Weights of a small mixture-of-experts language model, trained from scratch on English Wikipedia.
Size: 11 layers, vocabulary 16384.
Experts: 40 experts in each of 11 layers, 160 SwiGLU neurons an expert, 2 picks a token, a softmax router, 10 empty slots to pick.
Below are experts of layer 7 (counted from 0) of a mixture-of-experts language model. Rows are named router (the router's row for the expert), gate (a neuron's input weights, with its number), up (a neuron's input weights, with its number), down (a neuron's output weights, with its number) and show model dimensions 0-191. Each number is 128 + 32 x the weight over its row's rms, rounded and kept within 0 to 255. Numbers have three digits each.
Before each expert's rows: a language model's description of what the expert responds to; "comes before" lists some tokens at least twice as common just after its tokens as in all text. This comes from a sample of Wikipedia text that the model never trained on. Tokens count by the router's weight.

# expert 35
It responds to: Directions and movement words. Compass directions and left/right after movement verbs or "the", plus verbs like moved and returned, e.g. east of, moved west.
comes before: " to", " of", " the", " in", " from", " by"
router:104063126132070164100062108152160158137164083124126104138096110137164167168105135132144136120112115152136169097147171114088124097112112146146101112128161129101153110108159106080092075165129128097086147148125122123111189078086062129094134109132158195081135150121192173169139130159159127099117095168136185111125091143165150112168151108102152115127174156208098110087103094168115081110115103169155115152128108094112178096104095140155123162146166075104099088114176135065078114168082081091177153112101101082071075164104131161128097192122150098197088136170108076096102151153159114096
gate1:143065096144126171131126157116097154141141145111213164127149119119122106228165040074105157068139108128123114102108135088079145114165114169081136126138151125112152119101058097116079165144178120134162133134050151076132094133181118158119125107144139150114151139122121105149079112170174138126006148132142135130169087129165132088125137148091145158150159192154116094116124117149110075129129089168149162086128150097138127110123146153139150135156130143140094118150110144164133094135131109113098153077133145156088080113034135126126114096052155109183129120193078123104097157191163142142
up1:095150182086088098091131112142151086128106089175143091157097148112140155173096154153134103142074128181093134163102214106183082133155121146114070125092119124103124109151177142139126131120121181100139126160169123213110116200129136076084116175153060089132132113098150149116147119108077160099148079124161145135151153152136127122122084071174150125125107099139142118110073132157107149169082155148091076137092095162108084120100150109069098164174102123114163128123157113165106123080092126142147047166098136031083186147136116122172104088147060126105153197124131128129113133143131144084
down1:126137119110106130157121112144255129113145129104154069174103077116112122128127182143127147120117128150099166111125172122138147114140184109136155088134074123138077142130095092160123081120071066137110165149173137143075135106133135080120113102183156077163077078098102146105122119117173126105118168146168170144123138147151091097089097099118116128128161139203118120064090090099135183114155104154137103108053114121175163104108119120147128105167087095130178110139164142173070109161151124103138155131090115139156165084129192206149124109146146109113122163053107149131097136107112140096
gate2:120081154145120134139087199080127115142159123157138164103184144183155139148069147092169094069148096147133106101123091127089118127104134196149136149133177145094097136139152126150170097087161121147092114198099079144100113127144141119079157083152117134133131188115158112124132130137139119085160136091169142142125158151110145127160096136156169157149105093205116104099097156156123118082117189074131122115102010125082119100118136078121131103148044156123168117104112132029072185136064163142144156150115144143117195110115136158079087122121116099160121175103156153128159146139092171091
up2:137120114135102075153129159095111136139135084165090022144093161125136134173198038112118138172158163112144151100151152114168149136143128107141152084078093115095086128106119083089147104108123104081148110188114122163117145098095126145139108103062198126197159158115061119103080096176075159153082152099121154137172150077098153102174128118125130128119119134107127079099152163122102161172162144120100112075115095058090073127168160138177095110154135140121117116142160134114119101136084116167062125160106115127154083156152106077141117159161125163177159143139187118181104105184099147085
down2:116137134166154111052119111183037154086167150115118117085074150139138159096159076116162130134174173187097034126115100205139161145187144132076113113115106127126152127062154096118145136118138133138131095139149128082150138130138116096120133091053132129107121120117163138169137131064114133116150164073183164100096155097083158122126138094103105176145178174135158169135142130173130119102093117160117105179143118170091060114133085124138197168142140109131172170078048171141155109120128125076129109148150128081148177126181183091147150150167104140097139141117138182158135112141154152096
gate3:106104169139117116152128132170144118102120123105140123124144179116097118099163172073108141171155106141164137157084172127123117098095194128089173128134141112154090106103076131061128150123176074079144107074129138124081112116128118093087142116059117165192085136068127162088149123121171119176078104141157117116144102112140098130163082160193116060149110090153088113152104148115117110131161118163114174181097142122117152082133159222086061105103165125042082120138155129125144169175131103158106178116068157140089171083124141177115166168149140105134131186111112096122131148133188186102
up3:204141189164165195114169071057140083184157110099153138129130103143129159079189119152144136120167122142121097122065136159107101108062181123153162116140160141109176136109121110153209151131107160093179124123115108131191109126124119148194136084130129071116098130171146127090181135158117144093168179180144096142110082085122107148111133156122123121164105119190134101098055151159114156150184169150082152143105106159127160078128113105136078159107085110169122121184138091130107184096125192102097127132147107090090082168162119112147072135143120136112055139142145142126105142099125154086
down3:170133081117195155121114112111133154153086129115148144108150121116155178114117123061123176097132149114132153179162102144131112105072096099163190134052124120159130081133123094144200158198114134136124119148127139078136093138131132118083170144183111118136124169173090124106148121057170140121122134184107120079095133175206088099126132129075121140119082160071094094136171149129126147124145143124117130141150087120152108125141120114103116084046137093079081110111128077096139189144163102191130114155077113126112163044091175094109135138185147170112058110119177181157134118176094102098

# expert 21
It responds to: Closing brackets and quotes. Closing parentheses, quotation marks, braces and percent signs, mostly in tables and coordinates, such as 2008), km^{2} and °W.
comes before: " |", " |\n", "-", " (", " /", " is"
router:101099107118084173139109093157175150154163099114142121112086123088172147168073164131162152139084097170148169105143133112078137119102099145173077097144107146129148097088149085083143096185125076106102124195124118140075161119118111125102144088123135190157126195111187184170169140146138105088122074137147179105090101103195111113182143088124134055098171169159117127088072083176106113109101114145136081137087080138095135111085147132137113163144182079079070108135147163093124098139107086100155139085114092124093082135098173134091123145122113081145145150166101094139093150108205106097
gate1:128073076143074140111145123121144128079167163110067077118097153093116151167162103140114161133136169061162142088111106114148098164156058091117144115105113122120177137156139120122162146105144151092081137070134162070090153123113168163144060107142184128017122101108151129081099137146110139179058195172188173119150116049116097087123109179061104161101138171142129158138123113148111139155091132168100164127125158150149118088132148170106097085117173141124148091084151123103148103132092122089173137127156087114072130171099149128141078115131093124178176134147116102101079098126139152105
up1:098143133081128180113140079158117149176150178090110184102099170119140124113112167176142078128113122097130124206056168199133099116144166133140063154134192103177173087135173125161151126120125144107176126128084148082109105180135118105094116142152157136149147084173108109126079079183148128151154142125149084142160118161135078214182133138104201115126053180153113161152142160157139127097181107123149178127117128160171162117164208064132124126175123163124119106099122096118155171146085162129147110109144151139158110114131141072152164142163148127105125137094064112079103119111082117134
down1:192088166108088120170164177122103141076082124118150091148163112091092159180130086166085085110163109108212146087116107163134123108092142187164122074169145167107130097114085109079160125068180162136113100066125128124159156144091165152138135173030151096151114136124114138125092092150113076148100140164101119092109087180102159121097084172149080148172221109156096099095135092167101149152203111154136176121163126177123166127119103131159175149109080096124130148124147106125160164125116164122091145124135146131131124117111121101153174083133124132107105191162078106160144170141117161119
gate2:174076157107193145109171097175136107123155122141186152092153120123110163129197214144124182165135107174089130164094106175129131118119165160126085113107175149148112145104152122128112157140122070154156108069073109064075079099110122119130117154109122100180106126210165135153130163131164102081112098036141175079114142093102145100177102090133146022126127129159100123134121113177112148121115160116110084146131093204096119137140070167119149105108120106183101118137173122129132093198118113112065121128136138151081114112058147119129164091113102146122115093153132154144111130130138155159
up2:162160109141187144167103081135138180173103109077050119077130114147123150138161115121155129080131141145168087185057075122119116130134161138094113141062153116090161121137134155083116159110104128152118142095111142105119128106038169114159136155126159169125186122071191114136098125105144127101143073123121186079117165128124154125179107069129048145148113126120093092096090114152083170095084110109095157093103123116104141122162151120176137176139109104140140125111134160109123120097092163063112156129137160115132036148138148079104103168136110149139061141222130119151199125135190131122
down2:152124147051132075195111082095050120093131144157115190092102169177125118126086107079081160156144114054181196132138167114118151183036151106154128162128127095137157100144110168089132136064094109082121183095128091097096048151084145137116094132095128152111100152093091136108146176141142096141147114124134109100111132184166163130141099141121089137188076105097092130113105094122138084114080102115139137125117141111137123124109089110101092140109152157118100083117091106128127138100105120132170140138133063111152121157126127156136060098153138110111228149157156141142169060119075138152
gate3:180121110180163166118164095149132098131123106131163134132121089141155109153136133118156114122107104171231097160109157117129195170096130167073146116075080171087117132144116080091132108202171162147091122126154102158119123090095119061134179108143063119121090103140119151085076146147130097110125141129162098059072143113125079168166151191099106101102097080162154112154188135117125140123101121144140067114185149158058165133189173120119145146126123120156112138097180077143114101132092080169157058131066111141098120141116109123129134193125100133194134137143138108078099145092166158141
up3:160108111150085122142105139114136130187111093094168084127096061159115112135122151147123092131137136112076075150119096103135112077106075099110114185094105090161145162098126195076144106158119129068147085092156153091130175204071109109159172181110091118134188163129193086078099170179083109136159112103144117170137130113133181110144104170118127096186099158150132128150130161164154137141122177167143191185129114113132103136088082117156171161140162113076133166110116118154142141113170116078199144128112138132113105124121166085095152158134128167100206163117141101177095176193143116164
down3:138095093110152100114156158177156083144173129155101118109161139182137106201147115101143149112135140124116090089149149183089161126156117136177091167131157120068127147085145120103173151147074168100182136124145096200070134177070106151129092150132108151145134107148114135164081100098165166154129168193138147137184093102158144149140105115145091135151125089128197101155160158155138174135135139200109176130093143151105127128118142183149161147114135154078177140148143159139106078114134087115133131127080178091121112139126050168135142180128116076071162150081075201098137044142137137186

# expert 31
It responds to: Census and table statistics. Census demographic prose and numeric tables: pipes, decimals, and words like population, median, households, "of" in "density of".
comes before: " ", " population", " −", " %", " Votes", "%"
router:074106098113089156145098099118164159153194106132085145143117125107175146134109177184152141120108033155109119110126146117087122094099101124151101117139158130141131118060160086128101073148118100123116147149125139142074130119127095154141174144116132171155090183104183134190137138152154110067104123113154147065128079090164166107123166122105138042120155124137121168115121081177137112100137120152163072150089091122120149096087137167189120145164121051096082097092164140108112123195121120160128153086092120131093120174080118186084103130145182079154137145204121061119092126147184085116
gate2:159191091120108140155112135155128182227149159124107103155120170112137149095109151146111100142077144148069152089098127160105129056117139116185146109086150162112152100093078175129088153116143106107164079134128126152091168149144110060121174120095120107172136107194145102103120141106102112112133145126162131130156097099178131160151151110196113110133088082132097116154065089137169159104142141186131085103130039138099178158102102090133089129162082050161091063104093143135134140188108202111134164168122121123100204101091099167131143109112131097132140141160160090141111115160143132080
up2:155113092100143137179089129115121118095125169137133040107140083132142081175139180173140149134159127144050093089090108114147137116100111139130129182061156070106095103091085145066136130111124092103166103072097111177091186043170102096209207122101134145141082092124148138156142191069123158094109111124110109142121125145141119140132159116151095143089093099162143066107046125115121119163106160118141131127101130152097147145151138195101141157135091108111117163102123108070134176095134124097161136099085144159183123159121115155089124121204130130140111101136104101145095092185100158092
down2:099165114124167120148099085084124129134149135096187131072131092107119150120177086139128172120163154143175171150065104173099128139083118133041163105197139072108150144126116131090141154153127152134079114112158120147107112179072112116153120134152110108137109174156164187091158048181125157194092159099137130063179101129153116124169115124148156130049129155128134166134116128116128133202153131114142103162130091205190100121146090158119161121170136084127117165155114119129114215067173138100096138147107192114135172134091119143157151091078129160169138069135124114104106150156171142137
gate3:212098115142091166125109154100145137083191117128163170073093121067115109133122189196134135145130111124118115141092119124137120145101120086145103125112161105075125120108135094056128135171105134094204141117135136118132097087092148160146161165093147108137104221122184189120150173162188104077114171138103148099124137112187087129114185122203132106165105177160146119159163070107152155193145088086137112129102147089098136108131142113143135128148144137125162125087100113115159124172151132153158100107124114113165073135112120144082178104186207132106149183138137136083147139103188201120
up3:111117165142098195150132088115123143121163100140119133092122135077162111118145175155196170171145103094132114093032150137139085126119149110125112080162103132131153147101125136161112092123102162117114186114128156223132139116079146152143169172095220115196085099102162189157144130158144135134154163139152134088101113097117124111095137147115106114149141137070098128144194095143136132154117111044158141144137144149137196110132091117095101123113135156100090122127131083150168093226150131164165163155116110153164068082135159097103130104167159069094152172148127160183165092086176106131
down3:084127081104149147156163161144147132136124144181127085094092118210162109165114106154141165152153146170133125125098130129134104134158120130131094129087108125098130114178086103130071226128134157133123138137074090147112123116221104140141101020115184138143113096151091086142143129083170138160085139097093118178121146188081135118124140075092141140090154141146079111113162068158120103158097144133120172146083144108131166126193184122082142118071122112153099146177076136094113128123109149099168108133171103141088202148149148124170117123130081093163099123079138115189203131148087142105
gate4:121121102153174127107179153099138084087133171117072108124103107162124182072082084124098109088143098082077079119127162097092114096115119130122075076193128094166094142116131143128157143167130067143100173131128150072111199157099154097158117112123177141123063149139116132080140160117124071122116143129156129148127109162137133059103072133130130127135096110165103152177162074149132135100164183113128136125146113152119197127086156149154131135189112078177088132126141150112178129162157146156089093114087149096119172098056160157063150108157123150137202081081096141115109124074092123048
up4:110110110137136137130121128083124180112050122079106134105120102116100108158119036194143142128213167078125184137180138167133092163130156093099122107079104144184128083094144118084138159103121148128103114160073106124094127056159122098075099130139133142129146129148146100108172129109152145143068114154143134138173096086153146111138136123130103146204115162132136133119098069091140103091142082134148101117182160108114168111153174109128109103143129122124191134152078230149172164099100117143109126167175173100163100142134069127105161152157121138105177203084127130207125174119111078143
down4:118091174121122126070143156104102132152061123097135179135113192137111090133149057106096141099128159099088180104149163137074145179105133174128160147092080177133059082119146112156117135089130122107109090145107060152086157134134091126068089126177184101084149142133112084162133209099148168091125133111087122059143151119130134127161158118110137126165166157148157101118147105156104173129071137131177144094032107083136097127168110147108102128150114095085142122152100197096133167140098165093153218106123092108108142080121106097134127147076105141137174128099156122112115131142096201120

# expert 32
It responds to: Copulas and auxiliary verbs. Forms of be and have after a subject or auxiliary, e.g. it is, has been, appears to be, plus adverbs like also, formerly.
comes before: " a", " been", " the", " an", " not", " also"
router:090092094125116140115106096163152171195118109156084155161126115132181147132108133172134084091109127132150151125173156069111114078092123158118095091118103135127156112092143130069126079165080109141122164151131114150105129079089113123136173142169098130142104166084162163150171102106145093080128124186160104078123066125168164159153161074101112117100144107149150100088124117191116109134127130163216078192146104135070151113097119128115135158129164083112100099115190163083067103119091080124098140088124106094110159150076170186104095176083162120191107181183131069105100168131163094129
gate2:114063102182127090174148116164179160129167109107181058134157165162099139139116126113115079152138176121052084138128178074132136112118094165147183098094098176126127176120219116152111131158114147127179189078061144124100114121180111101171196128141163082163106138146196179091112127134118113146094127176133095128136151170193108160114066055115153072204127123130144177161133125133136135116138190134106086139121136100126178169121125139094165121103140158131174065169156159075140134141144118104089115105144092111154111142134127114101105149141152126134099130121158129135132156110184093106
up2:137162069078130154063092125132119113120110098118176115073129150076118100107120141170079159163096095168190167153125126158154128118103155138091141196142143139151207119052070123117142136151088145115121136084135100142126109127162132154158088177096102184117156098152136088174120129128167199140101128132095129153099132092062121096153172138093159148122162135135168110159140118163154111076173031136161171073142133140141095126115119112112107116135078130088140116058115108174162175119059032135135169182118129131121092093098141091135095110112084136157171094152142150108132071156154123107
down2:102109127137122178105122078126230111175097104176150105104138148127122150129166106102162140123102142141139118114152161100170140118157115142144199151169150104149098090149155168164118143157123127190079180185079178108074149140198038085112181075194097198170142150113113092154108118207139098177094137099154100058122149150142121157127123091133092130146101135143158144108107105133152137089149163121078107117176127159176086142111132157137191107147139097140108106127110139066152146119146154139133076183154061083156133130146169101089135138117179154127096157104100176114089121106134130114
gate3:141106168138146106158120107102115148181152143145126161142126151179150144161091112141148141144169138094122135110117132131144098081130118073121123154206099067124151132147140126229160086147178074184108132114136154194129157118098115137106136111154092125093166067084090146159118136142173104144129144170161121074096082138143155177127129088178177118110118135180157136166110113130165121118152132105101104146158131145155188139154101112192148196061127084103168155205124100037101121165116141080124174112058126107155104133134234145089099151115164148180131094141122106094112141106090119140
up3:121141099111077138192122138090140103132139132092141136131096163100144136116111131151101120196084116133130125165173048104097185146149179172193157116112143194107142110126092158138123128134068178105149155125082056114138056146072078113092118124118157112119153146121179115166129131108129178125100090136189159181120140132110147097131126129128102089100146128139124086114105107100084163145145085143092197086121175164095077132127148112084147069133094140113081143108116210057123156090110106205131140152133081088088155156080088102128129167170058128074148091138108119085149144106160104138
down3:134165141160141094163149121229142090043187087074075074145138154133113137148112091170159165117171135138134111071130146174127118111072140161187118125105154111093152065147120128140138154086173103135160100228104158122127122055138125150133141117089101096148138103109169128136140089135125109183129090160133114108062192126191136143110154077092102102153137208097095138117133159146140125104108096136166084140108121093157118214138116083128095057145127104159158153145135088116110122116086126112122090115151083103160125139123166128150084112127148191183130073131146111116095126155093108144
gate4:091167134154144153108121110126156135106099140081139129160137102162114168165163103031147113149150154094113111132177136105159098093145063105115085085143102105159094133113095138121139147137152062139103075145151096131136076123145136108160191127134128073122101153082115049163098098179117127138130122129124133109166192121150175110199094115127129169118084158137126133113156116118117093139139143109105089144136097180151161113141123112141101210129167125087120146148161145144121209138141064078119105063137196165149175145174151199139115065115149069148130235121097134104127161160178159133
up4:121129126117131138136095115133120094181148131200152151134152106065093163161115147158131093131044124161102160114167094171116144111113151155136132143165128084093093155169142145107145087148119141096155160139124118136172076110140132168120113142124123157130156137138124103115177140114152096122115128111143189163090049103091151114113169125187126131131119120083106135082099167114148169119142165125098179119123103082061130113135156164195096078105083168153158083088100161092142045141168098165120201102165132112125049139097121128061107131100060115204127063062143118091106058154145086140
down4:111169108157133143091093111116158143103125081125099083095135162124119148114130135108145103200148100106092151134154095130182105104133050134151106113112098134095126143096128147133123105172172174137095112163102126093152136140108131112091146136057193159138098193090161140139124119136119102140131079143133126078206157102087156102167118168160064081033119157171062109132105153063121113163177122107145121150175063156140166083091191097116110127145159051103141177121123114103115123090104043129130146169163211139116116114169131169127106106130098114084099168133084111072128135136149158107

# expert 3
It responds to: Infinitive to, modals. Infinitive "to" after verbs or adjectives, modal verbs and subject pronouns before verbs, e.g. difficult for him to, would, they.
comes before: " be", " have", " the", " not", " are", " were"
router:091104084147128179127118125117155167193152094129089113165088093115178160155098103147191107115089100125136147117153126106079150140111098125162110107131130143109203087102123095103113136161100102084096114159114113084094156095081101122123167082101112196086107168098180131116161158173201098103095115124215174091112067147156156137128176051107150113081158178150104151110118070181122117128125119156153132202098079087132139080080102158128124170127149132111099122146132151133109109181105083102140168107096092113103126175089154179126086154114128103141105147124126102136081185147171085073
gate2:141080110171138098104150086195140140171162079088078083139082195132134091111121122150158152085140150124161117128103155089140148138080107139096095107148175137153123160114128087064080112134053108162111114105069139122129159177130173160114085133138075169095138101161093109100181111107143134130204070107121089151126120204118081134097122139111124100144096126101102153152115116164155158083071065098136094141085129152107107168060157063188146185198174160146157161109084103130107110160093141126092118153129091103137113134154099162150085140141129157086080170118113125124141183114116149089
up2:154122109098182136158109133117112125106158163108152052131082146198110121122137135134124212081141130133083113154044116073164165126160101091131132111119214137110164065135052113074122145130154134101111122107064128099089114160143091089109108121172158133117141112182091116085109116118143104150156124079108083126130103135123145178105097116132121090138125140176131148117145145111130135134157161075178135134144069147129185118082129169135112102185121138133120186110113146168129124097157078127125070191142110108146123173100163076123159105166141118115135138102061089031127132076073193089
down2:123167136159132093136128108146109184122146170242102094131126093091120104124098115177141128102127112112070096180115111098132118151109164122116106140094111125117165112088042111060136178147122105128063136142165104173205138113171186097117147104101153146116100092169099194123114093116170121150110141123160155063160133153125103141162151098185110140117069103088128098123095130115097128180152123076135104165119125133188195144115088128116156110082141111119141090190101143115078151122124117072131158082149133119148137135113076127140190128173083169117136108073103125221158172103131091149
gate3:100131141107088120143172208121126150155119166141128158157154104161133164119138151101142107117125084219053142145106145149115098084175088125099176080170160160096124165127144095103142120157136165087095094080137210133141122102047132091136124070184146130117158102057105113128119148093131078088138101091073132115099129122143126098122102168168148090065094099125173129157130171152113166136101068169156113138105111143159122111091101167127154144113130105141160130141138104169169180060092113124165050171151143095108110119092139094071140133096165086079132097102100126157131138088168159056
up3:171120157111114131121096071167126092153172117124138095094086132065105076154112148185092106149172138076082079150217123054142042156136086185116124169166157129151146135117185116118083133119104100121144137142104124120141141131195159089062088154112121131042185138140124147148146119110101207153183105141105129176163119167111133173157124105102129187166102112154147085151104107103076137126131135133068101057169131140147105163164138096159102112138132127173103127096141093091093083055122167142164108152129124098132078121159104190151136161096135102163134163141130135111132124136119085135
down3:154144088156140145105125107102150097128126171221163138076101135108168148117126164151131124155127072095062103131134085102109109112159108126107130030135082113106123086147133132075095173145101112139095136144085121145203135129130118129113158114178130148197134109073125114170128155149113172133146113146098104181167146124130125133173146098139107041153056103091165135172117158142139143086122069128147129147160127136081115121148060113120115135135155067122120109088153167141068125096094141110120125122127139134110141205209152121069087115137154073068138144154100095201159112058113139187
gate4:080203086194104191082166104111116154096141154086082103120089133082188143142147099153102129151139077152107125116106149080120165097136197147154136149076191122133178130142088100135131130128143125121081134130143057144147177127131101103108133115117121131111170139110181087084163166196112110092153123109143100155190159130119111116102131192173118159099056108122176169091174105162139094135125096114199157155140110124168129117062038119136152154151149165172166125102095123144066158165083097123139102138141182053128128107138157135145069104139149133114131094118099123105142157108143101165
up4:049153165152142183126132134152096176156203120095093062227130090111139113088203094129107172080163075068124105100155131081143147145141170169125113154106114110086137142102113099125115159120127140137071095137166090160083139058149106111101143146143108106143110147160119106149051183203132124116160104140136105181151111105147102137117143158139098109095108135115184148091172151086144099128114134115119194143107095079160143145093090119156106168161147168105154146067136188185101168144147115109127115126194191107122143077120130133134150115127156121133109141084127118092142174099139122197
down4:165079103163111071119148135116058095108120132100075127143124155174123168125153129096200088121176134139148151137150069136140109143140118113124109086055105142103105212140133121111133185137175093098073147130105071100139137122107109148155101051108103097049098104117082175095115127088181104104078160149157092177139119123087078155137134151127132123129206163057121124099067092118075161144143126100113173120138113165073139145139121125131071088085093159139147111109079031159147118158125113148115117178106138145122167167112124099183125149149121131144159146110106097138146183184135123111

# expert 14
It responds to: Line-break endings. Tokens that end a line or paragraph, such as a row-closing pipe with newline, sentence-final period plus blank line, or heading-closing equals signs.
comes before: "|", "-", "==", "The", "===", "In"
router:063070080086124160076097093134156168171193118108142129146064098099151164160070141127143096151074087143171191068125141100111170117079114172178105099130109146128165090106116095113103099124102112136105141175118159138093142120071100167098147150172122172096123176112148158179122151116177154091099126143175171101163086088144146132138165131129119103078128160175094154078106118163110149149128140161145104145137128108110161116079139183144124180195173113076050094125163204090119119139125106135172156115114090138139137149133171146116086120086121076131135151146144073076110170091153082128
gate2:148110167061151086157124091141120136176161115087092093128023030112118114105132090163070156097150132151156117176103174120123114123139146096079148112149139163113102155087133086086123085123181116168126182155093140078188123115147112159096072051098157101156130089166124098201134150177105095136147154138140099077131074156190125074084126084116152157061173129116097106107061143094102122134165109134130114092169094091148079153172160118128093138175131103105091120133127147138166127142096105134148116093154114132112141105131125094151134135131203102128067117139155098122132068122108121118
up2:110129167159112213113056129150164121107147157165127160079142250126168125143131152099144082120092163132132133083127113109133092166078103129166164118136121112134098144085144123136199113147117168068161110127166096105130150122135162096129172175172145113097118140159135158083116118048135161111163134137171211131095085171106107145138105152127103126132094118131109180180151103161136148114124125138077197079118128085170167123178168123121077121082154105180186030137148109131136117146120154072159145114125129192142180150177150115082116123104082079136143103111130128138136128117110150135
down2:064166098140112136199141153129127078139163072135148099141164153078118139132114209181118176160082072137106127166159085076131183111121114124146168134107101116115152115104178177142148140157091090135132136160130105169153161163122149061156100188065165173162104108163140143125195146089146133098105145123126189151125131151146149146141125143135113124163129122133207153083061075142125115111147136111126064141120139113125101085131129099197147115049089151142120149142144174163088109130123142144119166118080142125140190159127180131146134163188163123184164092110071144116091144178148196143
gate3:095136105109148163100134102176095114089078158146130087159087108109134138113153092142157219040160102118137150069158079057141117146036109160168057131125173152174112138127150096175135127163146168133134162146113104053140075126111123124116135150068127077078181184099105126135099134090096133106131157148136128124140138179111155072130129098089094150165150141092133148103159161106125146114159130129115146141158141116134174123027109125111149103133175141109125118070062170080121109100156151111082106095097098136127139125055095114140122138151109151081123095100169049126149127096096142131
up3:104115121148182159095181113180096096075079119144074115174113136110134105105131077142144216105168109161117158079127095030174073071051141153171078129139136124152140145137177079155148118125142163160119160120130092089157084132106117090148144162051141087071115205136118142114102074108114145133102117150142136103193123181121129056111126121094118132159152114110147134130143089098093161121156100103096125133101147108082161140050125162142172064130166138123118137118059189119116106099142098075129098097142111133085141134083128113147117144173116139106104102127147117107157112071159113161
down3:116152165114196129103088088155098136151101117123098123148110115120079087135137113096172082124130134169174085104088105118083162128148134149105104174143098133124130119105111171098109136102187212120166176115155118154121114113061157097114120112117108127120151109117111131174140110126137146178146198042136094039118099137166149144157118097149088072078061123165120168174125089134109149115091179143106123071182134170118149144130118157088077114097151153133138183111112118164130142133159059146102138123150199132160075096138121115092139157127059155084127037110128136085112180098194130131
gate4:108120131205107128084141157150113116122131168082148095109072133129104099143088152149112053130109150126136124153159137139106066135137157226134136140188132131125140104126140124118124116137102117135149094191103144213078178072100143169169170222151155186155102112160124097148130126136174187077098089136209123134166141106095167148095156113162128125136136141098137151203116109093127176177145182113141079126141155104121108123122170161122120176150111097134111136126153139057124152192143165169138107161208117143157178120089156123118145135147135108124099170098188104104133105094112108186
up4:104166161055115159122120098116145082139126133099133123087085096152164154083097180098137176112131082181158161082061129141085158174092112030160095128073077140105152131088113108126132130123174137138122110085175162078105121175118053174092147116150086135115179108176110135162092133103128105148134139146111132141122158108132058121138162109098091117106136128186113145068131171138106128101087121150076173130093126066141178143104151165146130163063137111140103109115110138128161123098128089075162213098114082127145060144183128112147129111122140121118135104104119191203169102126142166139
down4:157114107160102146182113093172178121141077104118077121142167076138099128155107138215200118104117116107112155132142105099165139094141093145158098124125133085131119193144119144113121116149119115113142097141123100081143116125149122109136155133112170114132095125075167126099135137112136114083137118093065139107147159145168160152170073115071124135194163142172155045116180113124152068082122113119130112162126093124154132074096104106116145075107127133171182164160116145119168110090089151186116124164119144087008110159120116180078123145116149134107196160145124123079072146225151180119